Weights of a small mixture-of-experts language model, trained from scratch on English Wikipedia.
Size: 13 layers, width 256, vocabulary 16384.
Below are experts of layer 9 (counted from 0) of a mixture-of-experts language model. Rows are named router (the router's row for the expert), down (a neuron's output weights, with its number) and show model dimensions 0-255. Each number is 500 + 40 x the weight over its row's rms, rounded and kept within 0 to 999. Numbers have three digits each.
After each expert's rows: a language model's description of what the expert responds to. This comes from a sample of Wikipedia text that the model never trained on.

# expert 51
router:496459484557475450494491501549446584517469464467495454521516520532490483570530468463439455447490508529445519541549524527442535496505579492493573446478539518514547468506544562507463524477492539534565543515504436494523446499525470489457519515550580484416546472428397545476512454490487588510461492485475571551514547539487480405513472494450516459554458473542450487490524525563541554534501462503482501482497412508543500552539530467454499527459447554554431484573521541484505548559491513466537504547460475560516536549408483472533499547454587488488521531526528481487450557438466559413470550540506539510549518531536527509530537497479450475516537533486452507573509489557501541498573459451514517509472538440518526494450479480497523431573475542505481486475558493506465458609469460
down1:453494528402538545521520470471442526505537468507411546454489520473497500583522518502468551541536524594546490579466526460513500540430525487539432488507476497493450461469530514494539498473505471500433453499485517491512471494452501557504497469444528423518508575472552444522589458477558541508507446539460474502470509452501500466437517572477473496456442466539548486483491456507465466552456564490494452532525553500555545502481519473435534497509510454499474540451518531517568473401517469485489530505512530550430533494504487450546534495579474522486481525587550557519428505521443441375447527536491477469510511438513549454522471546485459437468541503479445529529511588600410483535499522500499464577537519543445537437478510504469526526498482516473553580542453540486479502527488540
down2:547529546575495561434525550482510518466525583542534499541459478507503463527472440533483528488503520535491526425471485526555552515478460446413472450472529571451508471502521453576543523520491499577492478493527486511510467533508546536521509491435466566475491610468452581513558491491460517490451500433507575489559592543505503467431559513395517515485513495477492599496497444554525516501476503473477552445456450500470539446491486414478589517528466447523492508528483462509469569470581464522522440419507519531427512497481491410510514443457569492553440482492494513502474474436556524524530485509527434500534457530423495517486582490473473510489497490536499535507480502527520462501467553457487530539518497448462513462489488507436521455487525513565478470548578481468527475535462397
down3:473481455501467484514530445507501506508517500494490486553462516445525506572462544469534521489520493482527431528481526502499528519542495529541515502483462485581409404506535458519427524453521573489466455462484489490446434466491530488530506458533468518513562512505474527509548553487527439463496536527478538407519481533499523478523476532538532516562498487496501450425497542495465563566449445503539542430568461448428391497530442549489459506412482497488540428512569558567532526549561507563477564483455482509496507545476534405456476483438492484442526515459551511587545521461562490607492457495473549537538463426489457538552551538472522570521493511432504549552456551446471522484450488525484494506495514529453515527571516457481511501479399513491504476505536486451506460479453585
What it handles: Table row line breaks

# expert 53
router:521453464504529482446491476486404553500518452479513515492543479515502488487508502461520391519485397519496478503583516512514493482511551523531539487498514497555484498563590616447473534474476568563513507480579494514532448543475513499491521513533683497474504491494477570458440519477478565537425494445489503488556548564494477447537459515457532527551481438490502491452513503463479551510471474453539531538462482557499462456548497538445565552482511543498505472538515439478430588504525466457536481489468428488570545522466492482478482510506476512507463515506516519523495469460562506490484517524518469490556533448572522512462463521504432508461437495518468439537420576556468557533553544509509487528483497453547565449420492494474502450558501489502527422500517527538490522596489502
down1:504523564508457462536501541395529538511526534500517498529523514464555561488488584566459492502580511461527413530512526498515551461507504464529512508525522551513475527506507505484483461503513458454508485477566519407530534438542554526480489516514475529508527521516510442564565507514458514505539446419544505550516477432521517551535470455498445460521500513529491464506471539432518464556572455545482457450503459536477506481449499476560491465515470472463565465562527581478477498465492594558450450497534477368531514440564504486520571485521431601454517447544506512529475528458511486592537543527496452505538498507441523445476462506491505503507456522457449521481530514514518540430443459453497480566487509518452533427464474523499536468453569491414475544496538405451436554526520480
down2:475530546537450445441481511512529548549523514456470566505540559500472547531517451446595533467471444537511540504486474545571533463551454441446563574497537504463425534516458461500467448484516525535529400520530517464478497513510482535534514483499511494484456533498489498518528462520589522468586483477466530466489536468520519523416453530527515467488445499504533566475487551493420475565490463517553475557470445582485555478502441428496468555519464457466527532615467566529626558479480521531440467401430487467460552570531420508486477481493512461471419498450447487478562506503511539484469460481468542505475545475514550511513537459411511507458488528532455531476491506555523426510471474478551515576464556542470538491509466514539506522476501509449498465478513454484496473480491484
down3:504547515461508470534485551546539466512495458469473521493459505514427431463429427456490549491498458596488469462475507469498532555491464549451499475550434476446515543514545514523474523540500537482484529567526472500465495490527537545524535484550384511505477485476465447507519457530471431498528529501492507554504481474512473442458499495515488599430470556456562458497538463432467462575508530489511475499577565432489411454454481508489417431578512566488498500441444445469534523477514445426502551456531480483461490510480468461471485522505399487515484482611520460494507473576504552496561532493529543459531511496517509479509533512558467516456495557489491491503517513582480466497502441475545497591423511566529469538545473528484494556472527550539551436555478538453490467563564559
What it handles: Quantity numbers

# expert 27
router:463447487535518488434414488539519587485508458459510501445520476517503453471510518502503416436465506483549541598523504494472457460526455514489549473471545496465554493556540540531535576455461507588502515488597463444578528525508532470456550511536617435486499482448483491474471511485527531513502517436488487520540536551495474468527417536517505537556433471439516544538486489556501516501457519468476511532511457568505489505513412482494447558498514492518515490523486446485428534492476508554504449539456495541528566542409522463494441486482508505469454463514489472480433499436544497497496473537506414462517496490558498479530513492404503506458598508561545577526513576496425518507513501448489506457564442469513490509468516536470464504574431512606504494477515546583480493519430515
down0:518566559479509513494526504485519426538508485554532483452529407480522406512499509593481460495437542507475521516533493469538525501489588561505449582520527518516542451489525458503517432514563520458499466450485495479549473514552575459467504524502560495496480559637465519474463457542432506508468527466458515488517456449507477495479523478442533434523577498532535504451492521526432505473470517525533518443501582519458477469501565500530513359588556470506473521494481500501474474426593580483519455487507444436535447502537436553470505473504475530463481506471523526481506469491432514574503533525491488494431454528462535524443474525473510480509448509481548485502523495492531467447474488463531419427502527512530418540541539541516524558496563488431517558500582519506519514502430521
down1:513503490503538508511508532441532508480455566420487525466511507501518547502411505456540490507464586485566518507441515539494479485536487439514489538511532525513539513457518564504556459540500443396489486388412441573471480460520481453528440539494601533497493475463432518508503512505493516477485428564473461492529569527552473454543503454521501438474491563482535461499544537552472470511553533503518472393451556540514505504503461562546475520500501531513509574505477549521496544500510461518419487444541486534453498523419437458553484458468507520515493535505510528493507487566516492483552461582527379516551551537501475537475558464549478502525436502474538415515517516567490488486449551549549481544533430463457471449457420477524450559516498493469559449505492537482489490535560538
down2:544481450499384457498461592496508526547512483466501493580533524500527500549478491478551495482541468495516441536430490513476470490508504506483469518489473437560540509481592562465523498540447468472558412478520504553568541516520479474459463481523533511499510411497488536418548493439472521471532574479474468443534510503540543399514507509498590473440475500544486506493478475570484558523563528444591516510498454485579481428491563502480458506539540475525505418485514487541529462500460512485475497485544464539478466499467514541534533517528504481545490544468494462409433455483527498613470541520515517554503471518509513476547523503484498510503472508554504514484567517557503447522488456461499455504456545444484460396481514479422570447561439520493569459541543390508494496426532525
What it handles: Hyphens and list starts

# expert 44
router:531470530551489496448465506447449527452502488491462455455520572547464455497523483461481452504462506522487595588524454491454575536556565537537437514480558505489541568509505494486496531467506478559464455487526482498523504544488486477476431547467563500502518510519429545463549493485478633505526497415510563555488507490579468453519516506510585453554472516465462439480536480517563542504450429446450544510550436506553559444518466509467464545526507489547507561516554429504475484433543533498486470572478509505549517526428426487493533462539447461520482455525549493543470503484521527468465540446467493489540531478545499517546509475504439546473489576591515493489501519438402513570504454504527496491471549433563552457475525497518531518460513520462474457426522529544521517543416468
down0:477471477428509461494462465532469512567440531517485431505550450494527502486559510445500505474493509447516447455517458536456514524478432570566486523462516496521459473518473428486505429574612523467593495516499548539540590543439500511557472493429504485440438466535568404559469490489442547519559484553507503488589547533465478488500522483565460497497532439496508512461459519554476476486420520540542516552507494489449528480482428514499463539455519475442460570521499535516496468544511540521479482517513523505523451597515473502610551515457527445504511456476537507529459569476539459497493528546497523509461483496498481458495530505502456494479430521504463509478575503536501500519481517444510440437456445443562495479417486500541516515441482610549558509509514438518521534489501598
down1:441499524495497425423486447463538491551444452459567493446479525499534513525495484438461506449506501531434514544530557555514456523534602521497518499445461546476489510478485521468567529550466592533468519469506516512497550535492520455535508484471493446523579482563547513511440524524481508561514519570476548521436548546526524533442487501532482463446503465495537474476516429487468545526491387520484499533448502517550500581510448508553480483493553464525512566490520460495468536541506495435500419521504551451467473519471437479617428486557429478512539467544510508468462432496534554565535487469510486542522467558460503525602564563482494475488424537499472426485549528526536512484455569519439502424423509466469480450471571453560503525503482489469479462501548509431535517514504486
down2:442483477458436524559544538526499558485561560511457472500531492506503513516558475468508526621513505519544483560474456484519493520540474517497513527476506423531473497503558556456515454500453518424561504489532454486532455456602413519529488528492507539547462480462511518476527513476494530534454559441442468539484472596472485516474556554518464490470488517526520559520496540547532558563537549507487538436504499510475396485525490510540493512528464464474559522494430501432487402411517516478552509503519409515495508453497468537525444496528456466479527573524555509517493552492540438537495465506387596531481517476505535426576505466505508440516428491489431517505564418508539538508544505512517512504475453462523509487438548533444491505495478473497460504408476446470541514417450520
What it handles: Name-starting words

# expert 40
router:464408527468511501493533540468514521512492413444439484504564469477531493489486564444475412440507442495510477533625494500515459478479592574482512451481511486529560477486572533554561567498496484509522458494544494485510477513480491482457485524506596451536485422469470481486484489533456537496506451470482513489492556591521503404478475520509481534501482528503533515453438534510485588512531518488551525504453467527474500519463475440504477559448439522557471505540512471495479559441521502491508485605487461528576497512402429455483539485456501422496504516620499522514530569454512564499441498532505502497485432507516501570565552459505417418489541494544504493521435543501510457555580514474493488550449484448480528497494509519497517487540455560469463460511536504544462487582484495
down1:478580491597482539425464493459474468541504521495469499419472468483490507466442546452542483510468510488541387553483573529493494496526460472591540521485535422466529549443500503480526514440577517508491513466518545527441544492433450473469541497455474459558463562432561482490506523518489496593516496522486502484527545485555509529544426483477392472520506500500509482511508526480555472559497524435499535595497526497541575523515463542480418450544519466524459529445532422498526467434556540543473508551505515480476544446502476505473476491549437493537456522493475517461512557443571511500458553551499481497499469517478504523506514510507512497553495568471462489508466533523528605505413462521458447505492509475525453577519504501446425458480480495502409594517510476491477461493414568
down2:503511511490527532493486564480544548472528569534503479528409484491509549475488508544544614445504561593470507530488516554472490534527528516551465551502484507506533503521441440549474517395560447539439522437481503488490489495541503537540441528463447450475503539530468514582534473536566479452496479477495447512537451505539469499535480515502476554472521523486499500497484489541533478517561514388487452549525572475517543423568434467508482401496527413595432497548537562521478430508490512518547521489459510543534456476530488498521466478577470531551491504390468518507517471520471459485479460496551441401462473459550500423457465455491551465405508472525500500486549463513509531547468468569534508466535551415513438499520492481547454466467524494562500508488495497513463536482504540
down3:503532580571494415533438482473411517453500502455536545478521488590465480463542491477494539499547495505455513586498457536516514547525458528532504509544450539606530558562499528434426455459481530453495492500521462467615457486517514506495483486534512495542456442541548487504503520446484449491478462514426439547522562557594435487508550523515504523455523485504465559451523502513480535452475494547490561500509489450429561567501470537568506481555489481462517386450571459448524499470432559487475533501464464526484467509492492572463523510435573514538496424475508524460481501488506577516478506415520522602504490537476490507481482500505521519506532500439473508452511512549498455482486480462499448493527550457502483430479503484533584505461525561383545500510525485460511534477507515
What it handles: Table headers and separators

# expert 6
router:473425510531457490441497448531532548491542440493500506412494502515544482540493479396516468485461471520535522515525527492496586455540505519414488496488485470512518536535471560462537519455549542576503477561515450518523464469436468420519516574578571559484502420486481565471487466506452581513519556399440495453513568501478481451565524502485530492484394505487474441460517559476490584468480487522493497497517505513505535528574498480471502527431547542508506532535489440480467512477566522516517464488451490555563537524403450505507488499451586513488454444562545497513496516503528556463482522493514442522576528482526548575563482518473490488487545500521512508494480559558428483545510451498484408425535475464489550446485495485442548525576491530483546486486504507523535469560489428
down1:428497495489524496537473498506431424491464570488488552528515600497476486482509491541501636432553523543538499417486507530483520500522457556480437492523470474558408484502452554491528532489511470550475462536503469578446540535544456477517476510484425494506569538470496506495458479413542481500410429496496486464534482483485517499528522475516550552477521581522497498482536503521483467448476551535496528558422508464516590483466465486486516541514536485468409508498551487498492546448463527572594549433504478558524458499492534458410513451489456528471525516476523553419527509507454459453530479470538500469458469451465527427487516501500490492561526414446552484488511465522572447509512568509477435437516470617448456463549513506553493535500504477474511514548504486533548528487531477
down2:524456526516444453468496473521557506510534513533554475492550498456469479529474477458561509483528498553483486518513478513504484549496518533384533437511443566503437547499506519475508491530441449465514473514517509496528463557486491507527489503540422492476506471530474497557461444443507506511549534470531523482486539480536477501493480493490474466498483575541473548451488561446435507510465471551539456523467587466403592496483555382505477479486494543526507485520489569454490483443422484477470456508524389479577478443571497474417482543521534584524501485512499453556557471458483478558456558507569541550488495535577514564546485530547591495416492528447480520503491528438537536478535527394520492415540493547525520544520494525485457518458506480514511511517582445443461468559447470
down3:480480573534523522517483488571430456522501482504521507470447517523478482511443552475540524513489537507561477482458517464494377482529515535479558506492504498475515515507483544481513475480420482479493423494514598565452529483515475486532487468531448538526539560543487477496481432494548477517531414590489541453495539454459533491446545517577455472471520518565551439424397477480469462527504562463470360472510477509530576480543500469510470502494473530400480429598528436511464539581514460523497502423480453489502546475540472545466540518455481509433501477531528541528539516525481501512481524511452569474545462496500466480501474551468500558548448497560468461565463462517553513428469504493533543540489568550527426519501481513531521524457489514419530478549492495504452460555530553
What it handles: List and table separators

# expert 62
router:518483483603445431460533489519432499490502444455488465537554557572569465524463489449521394503490459467488549552482483486453517528568537491568553438508413453545479477472502494543508537465548482478502500498536483480498487548510475472455555578437583529491520465469459559526496578427476558520455478429483539461528531507536490430502414566483481488522520471512466511441546486532563475485533469518470492535470439487535496476544486500451485488538526582471507581522481446465514596557549527443487515474491484560553537498404471498487546470485528469441461444517535518510450519506515507445456472502509455481507477491524552562547525478536550586456564519500511471544482533515439513459509510483482517477539420501529497458497523482465517554534551537537555444463565522472521488569484416
down0:518485439504450515519490576476491492473454517512513526457407511460509492453529539523505517553507534476534448434427514560543538519461475472465463510548527511479523489499517504520475499444529467502474586469465474551557570566403519506537441552526493474479462486592496535463394584473460632479473422504518561436513480491478530559471426521550518467467497462469454510560474529599400471559499540534498545490441521394472495483546520494541482465502560457474490460508523530480401511529532531433526436522461476500529508471510543482527554511477534487503496523453516515471579520518498443474518568571511532473474529458454513456431406536556482504519452503466491455503476491498568540488465500523551499567519507473532478528474526511505561505541438517542496475490504468524549538480480478
down1:510472499481488489534513500498508480496483587533533461536483494595503464490519538531484525564492466519549477425490557466484499524428477519455508448498527474470482432510508458471511477516423541546513578539427525558511563514614567563461512462555534570481538507481445554441570455504496481460452562505541532456484498557476485557580509491475581499456508535556432457522475497490499525510458563487476511444480510498460496443513504517534530571547539470492465428483496511471587522454452505532506490482501472476527484411493520513483452513488491529523487528494451486493416545500485517504495454504483507589461489493465515533436441506555438522502490475404532553458406561473580495432504422438453475476511481503478523491495406506553511467566537473494464496461595504607522504519522503
down2:522543532501493507480500526504531465464481477482481549494491546520471463499484534499502539525489547494580420455528547461474563482506512477511567519475499478500428513456472484515418451461475518522470517516552487562474475519490557442509529512476501498460542459550475518572569479456455509452480405524540544455490498494438470523512493532561545428530528539473545483473421493527528438557542534552514491466575503512394475497495494531535535582409495488425547360495415441486487548514467591467418469461476462536509522475487536465513549492485471515528448492438506481471461559544562525521410529519472487515565531593460492514466486492513537476545493591524546519502505415500485522493474521412527479510542514512456450537466529575484474504529477480530530519413530464519420519528536510
What it handles: Periods and colons

# expert 12
router:449530513485452468457499477527485491534467425458503515477500518496529442600459493448471340444514495485554474558504492488529476445506514560500483485449488477463576532513536516550484477454489527503546465579570502464617504504495459538457536516465543543545562488492454569416487519459523526449505499413510534503532507544462458440490498472503563562527415500471424441489492533504479552516523460519465503568501453512473599544574507487520544543468444501596519492519497440447489597464538509473485473514412556479559521514391480514483528443487535500490487488502531526514473506472510529459509488495523493545506525523487517599495588500517455479518502489513484550512483479499517521498502473465503541528494446416523543463458471539488486497549479526524491491467626520527532459532511473
down1:516509493469445483499501520538431520500447474506484470588500482508539504648484502495530463523503560515511479501525480466447560513516524409537574554473447541558399528508472483510434498463484541514471499481509562475514523494510478602450544502548531532484459511445472495511558516564529523493492491480475460516581583515561560495555434497531524552559510478452521412403452463531476469479530519517526474504479505511549478499478405551562549470515518520420519372503490523477479568554511534506477503452417454505537518533506511479560529480498523482506464493440520481455480486515487480550423489531459541532458489477472464537489583519492516468526527509482498498481464458527517526495434501466469623425412515511496495425498529553506445545481527481511498460509509518530474463455554438
down2:467524515426535533496565555481564480477522502459486497493507475549519496575421519556509530480485559512546568522471570544560412517530419481474514438457516531565523552476456471531484500493519453498453504523505522493537564444533475437522521489470286444509538475509458434496536436487574506518523514481476432427477500495467519446552513459530463502490466589488424464533504474479580520554512482412463558481505582474517526522501493509493511562558517501514540439521519468489555504521425515469467508471480487496530510449524504493440524488500489501478592507508513477535482474491460525485523465428499466476519495457505476524556497529495489470501501507515417564474528449557544494471621501528542482556518509459496507446457512548431478571506511505486494518501475489454513510510520586
down3:483514619455502573547455474483519458482506494514496510490479550500448475538579478536433475531559512536512392508506525443512445538524496539468522532516494517461485476482496475445524493529541535465493505546465553514510521463465526490533580506450486584542546506551463526558581494508508534477502445477477381495490518472459472498481527442563462530423509533494500530436432508505410532465504508512519472463508483497460500469477427546460577470471511522465507460463444505536496467546506412439501517425441454449534501547543442504512506542545514467520516545517449505500527509511502484617464507472459523553511534548495552538536536468544536522576490507527444493489492474486451496516505554543535561540462606362438519530502494492438526528457510461466543499517476511523460436551508579
What it handles: Spaces before numbers

# expert 32
router:502460482517503528474501533501463579480523472488456499533548576564496471453431540467506408523493464532448519547543480441521539531498501550539556484497518467489586533498503547488472547481533481493465489462493467433562537540509429454490458510517507432505478456501484549530538518491447563492464506405477569521520503588499441481549478575514517516534476491468471487488540531529591565511465487438462478518504526472533572513551517527475514486489494454432531518501513517552504482425530463467539472521506525519528551524437478472476480494430553507438486440550475492569455538448525516489553516510536514497529517494547546475559525482475485579495451524523589471505513491524376508562522502522458442487492506293549582491460484506490521477547491549507472467464480481507553522554468476
down0:446569440473444472462544567556495591502506428493426468520550401560469590489516546520537450513507512477566432488487470438473503484525547594482518492506531473514514552558511518434471550478510517454462542555513557431508390492541508507512521475458563503514443488472515541510494529503517552487534492500583532460596462506469540546447525467462543563514473524502495461521477529463512432514520541485442514477520537497515489483491497554513446503486516527500484565518528454536443495470466471545515465508487438439527538469512480485485505466538488514477511504484559460476456562540514481471544536472494515518410392530526455528500437521478572446441530458470525529500488523537567538451465489488554549456483433455524437483467504460519523565526558578485441537427500512590483460444498470
down1:502453540589474514534580492531529522543580557426428452453544522555454489455461534448455537583506510480447507438519506539506481487562518471507453546501524513449422482437486519526458537468455470537497521573565527475496521504450493501508550443477506444556553571492552514480475487574520579501484523524463534525497530489462509529479448442493518447475511466525509519515502462541475483460513512456439519467387443459521455492486541463494487454538467532472493518527489478460521461525433509555463485525630473511498576515515500517528492495415506513488549493466528557486536416483499460610457455494528505514500453477493473608544482484524534524465485406537535463503467485507561512533428465506505507569490502467485494519504489462532420523484529551531537438571473510527513529531490388
down2:448468501524532574499555471523464494481437562470493485488493516529523517495444544450480564551500397541518477487551550522529465435563500470481450522522568519451457549442419443492498570436527505517439499457467542501496533535501504505495410522534504438522489487451388495554482481520491540475449495474539426519563479502537467507408573496474459511377542434524454474526508549461507576490452494539518534521549538534408480507548482448476446494480600550473531568502522432462480516564427526555486491509445495501448523524527540478463484504480517478493490422478578522430480529469498516481512510433539534558514540465485608470555534529481552517495403553510482535554577474487494513535520507525517556459490500492517456483542494528529485490505484503496516524496509504462533507468538468
What it handles: Foreign name syllables

# expert 18
router:473515505482427459435529480534494557466488460458513472537539508507551410495489584434503446440475484462546566544528491506502485497571506535510490475494508445573575568523506473459501489482534550552500509497543467453521539583487478434499540593523604518497521472515408522490445509481453532440477496480516552495517510521553431449563568519518526494495437489424451520523531525484551541568473475499488495580532531543540497552499465478519497531486482537481511444548495518441441559475562479494565518559467487508537513522445448467427509439516456427483393434484574523531463515468565506506465513468494422485538549477565469507481500504468494531498434523509486548488499443480499509539583471564442508421573476438504470488491537475468470534552475490536487515539503522531518527553456445
down0:420492462474449578483532492524529529451524466583493482561515502506503494509446587465443519487508521496466553518523492594512450493583503568502565484458489454541573527525543547486486449485473505524461477549431492502507525462465403452472461532501549477486575463489483452456482495536498521559494443523469562515486501506471543415458540581511460542528419450471505494519463467516499479531491567572471496468426500439512447485459496522537417497553536500536425460547537545482545491506506463422525386537509433555508483462494540507517474462528536461490471481517543483543611486516457527574452549469524492553449544456477447517459517583546495459505527491485487469509526546521521530522591447458453539506588473419487546508476517481483462489549485492506485487534488499452560507515501492
down1:495494489455468463462505518552499509500467492492585516504556455532443457508468525473513502550417445557540545528498536464466507524558519534555567458445494561481488520477415481553533481455491533473512480496503523542516519534459501557424508585469524503454494494495517503453467549554513490505419490505472509488515455570501448489501456505506483497497550482466490520590514540474500507484522519514495534512521536502489504622499420433557439570526553459554485424536474506452455433511481515414464461476498423426525438421546498545484498517421430447519535471522477551512484499546501485537472501492445510492522493394425467565464462492499566481439491510452475527476532553538547521519495551503425487513491533448554552468542562523556453541461441524498561505566497568514592541483485443
down2:535504517535521488503532480555537517457475489533451499476544481529442555503529560454509536462464483462488495460439532574502429498603538514525461426543521519514525521501574493527529501504462465491519439490513437465522495510573516470486573474518510472513484518512467470444531466454478498499455501481514494476504516414410540450461485550594478451516488428484484476523563522514551490467520513486532480541522525489514497516513456491515431467489464445464458391542467566451454540570497500496510525503452531509506536532462529531553521516539518548434493554543533602478435454517525477652439534476562446533520584495478499537516504483460520494526532551536529458517521579530491585443508463491501566524470493393538429432482439516472522534466490485439550488462459507522444419513488529
What it handles: Line breaks and openers

# expert 23
router:528449504505541508437478505493415545513492465469500526511573501484498544533547521427539416522505449472530503580544520556459541486558501518471535516430485470512487441507496539406535576476476504573524537519572488489531455499515499508499469535558644492495523504469449517477474472534499525484503470434482559487547532555456508444548474545499535489510518434483556477439553517481542531545389410546495544553459469540468514482592459498486539448481393500446529496548493508523473581527524487530487515482387492494539507522424410466527536468508555522503457440457518530519519547489498497474485496550536524496465484462504550525534498505505473497464506517559517510530458492529412522464511445469556538450461508394458510523473492522476526486561591516530481475449540505521521490529530461
down1:450512529507587517508450503500487452515514550490533494453464557493448468542549521537408473514503494467532518443499492513493500479553476505490471513574488498472459451446510509443515514536482524510484568534637549468437564473515497504509567443524515518524499439518491446541510507531488446502517474466482459492500484479505498505530505483525415474452490430500511461448464443510478589515501555423518486428542457472531460538527559540513446465549493484511517411501468466478498479497444536530559500490493446463475486520552483476470457511541532586568484501547547570514355558455436519577441576495485512578547482526496549451455439487559485492534481470446492510450486552509509548463508521471457606543463585539486506523448463505583522494475498507498570543535469524536531524520523557
down2:535468504567497429526494537449435540488539538414498499521541454501512456465524472545555491516563532498509433450525542512452524484504466552419520508393544529512476536485494459516454585528485507549504533513499486535569466559507458473527477507468471490521472477527472432486506534491553493425449546461473600541546494519541505454488481583441494582484490471496457626493466541548421524541546457516441499566438586543510482499504505445534539470509448469482487436514535484445508529483532489525548555552524486528511505423514505522483442424525524434547448538469449524536493515457551408470485505565484568479487531570453500516423518464485443515469498476504553465577511449462543498427459479506553517453490475481468473497528507527539474489513549512466487516427544476517569518481463471
down3:565547457487500505458455577503525423494461490458451576554448477559479493525451488513437454484470523547548417477480552433479519532509496523498526529435437541539533508446466492438494511498527562537494543528502518494521424504485459590488504514456495544514481569489488497523499590518522486477505489467520494527546480543489477521502467409513589510558585525435523493470471469500464499527527533526577438443511518406436537468509488514566464465546459537436493476426488483510470538525521466427445463440454489514514431429523560519540543434469378425484546512516532539481509529555478490499526457553508495523534458548467477484462496522514517458493522530511515485552512492581570478543469514491431500461486511514503530505538522534432524570444530552550523447471547496549521514540520407
What it handles: Digits in tables

# expert 15
router:533498506513462470495430463503450523543533416500484462405504523518528536578506548431470438445456459563524473590512460468457500438602480529442503449491511460542504493513478562507471499469459503529496459533560474522544462580533485549489549575517567489444469499518453645468526492467462576527475534476482484484498501485488536418475508483457545486504436538473553480484553570529517526488474529527514458549520489531522502475518460520504559494508484601514529539528517483453462575458514456467547526500399555542561519512439434467494446488503497482452478496529565492538460509485513562413516495473527529507508518456525537513531580469473558519464501482572500558527480500506397508564581497497505549488495497462491517512475523456484468474485463509529474451564526482516524417565463500
down1:473521497435502544453502478521481399495453525593473539523411515572471493515532542436505513477532512586558517446476530499479492545460478456531523487496470531481445631513512414482469552493428528586503491532511520527509502517561510519472485471481505541481510553416413524527532496559411584454488513425488465521521515503514502518518501499562516441546556496486515532484462489487486530505445573510442526493446407532462436463529457555458461512487476460468607386477544395502553504505483474516501525469431475527496506531534496510487534516527570471482421513492541498467554523495502461521513485473482530535537568509474574500521560460490432485494478469488511529557507460428471569513436458564510496486436540512465515532491481516473500539497514573536477542452457487514490509484525521
down2:534492477583549513526538445433556544554535495483500474502457511493535444417496557507500498553505449490473537486504460478443469445506432517478513484495498514534531509528498556440501461472466435461513517490571490366497468498520492550507553531508408503433511503480488457486515513544536465522444447523529496459437481473502443513482430477489457496518454511530455483514466508421505473489564527536483508497492469569495554489562529519496492569561491484530541525561424447464521521465543469556492497477518558505527500466534496518639382483573417520520493490497457437510446529516518553483485606459465522543512583514462524484493529541526489514529553500490501530490426596569494487540530558519417526463517543481510464453510468550459469478499432573502486436496487477484538458537435511
down3:513535532500539529440554521456487404525517515442459502445589493478509522488483487471528514508542574432467461523471518536455518551565499500515547582512457488474438531412513530571503538473507453550500453492520471526489484501509477483524486461475413502501477436504465502514476573537505452478396467461523585459480507475429500542473434502479469522526482496505421531443451465532475426521397452479546515536463467527453450502559497507490465538476493504440537498435469488486518528522421529460556438428561484501469514459528511564553509510541523494502461547579526456526485557545413491497497521526437506465550498513468535521436516482540524452513558520533512467435464511560550520561440512474470509558537558608474491567552557506485564489489471469446556568521527478488537505509475515
What it handles: Closing punctuation, units

# expert 25
router:562378528503455506492434469514500510591436491461475561505632502504520464532512520424518428462466456479595526558572521511480505531531574550483501515439494442529529473520510512578517458436496558533594536512578463480548522460479497435466463491496580524531542420496510529579480526543526471537473480492550557525539515524530508403480475515505492464490474468472433463426500479516494558492491416499495489518498504547519506478503475480455563482501499553531453512539514454489490588501520524572554478563455530537499550537411448498505516527440531440485443500440479509552494478540491496400434498474497522495499526461481504536541555469470529508532487505535546529560502485531528448511534497520491486411528504423483555493470502511474453466497500546520465494473511495559464443537487507
down0:542501568546510400521459490500494565528489454445470546507541473504563488524396472485473463518522415558513498452526512446472519482513558465516476495442512489527514513535472520587547464518545497507482571503500555421452471440529497559477551540488542488484475555473490456477569476465483528533569523594507549496516458461423528494504520443491466478492421498512493458490542462437491555527527485498464541499533481510489527519446462538465566553496545474516539505497504570516414438479492515502496515504470475506517457411492562540482465469534536447521486517553491417513533500457435530515471521481456526508507518462510578484503512483497502498479575537592391510479459517528494453469642495450534493484573560533562408522444549416487509449504521517450512497469463516461521460468507539
down1:491530498441498477502512550445504567476547519443530498499435509470519462425488497485517553547440606465570523522552467472518468533433515519504514496465469543472536555485483531516441518482462451522535468461474432440573555475515506456553530436474515540548515489477504466588478477500495519443530509480487463463559493575567537538485495496535490476515474469497448520550488411547546521518515467466544436526500515520383479524540507591418495435485572462431476538567459475502449506438521510516541510517508465444460481455512494575434472557440571468473507561503539565484534480460475481531469535455513489489435545477478576487447565533524449557560537440554476539520534564486525501570524540501539520538458487509464545587494482489491489492516514465519426558512435471515526455482477461
down2:449502507543489502552569594560451466470479522476456549486536540496536472539458488512589501503532550512446556529463395520562491471487510483438527490505547510490552501554540508519538541433553461489520504543469485456521560530490534466492437473475513489432430568579504503420517462467476485486455477452552467463456513494519461569448456469457458532463467456441527492506526501518468461467467548439576523463445515514487504507491542499631498534510515405474453529526539476521509467508443473445464511480480481508523545494456475479530466515457466470478427513551457501496449559552554422472416506466529471451488491496505498492520522513516473516548513556483494516528490473561560563507390442466499454551486540511567498513605535540476552483559494507512452549535556448513493588534476489
What it handles: Infobox field labels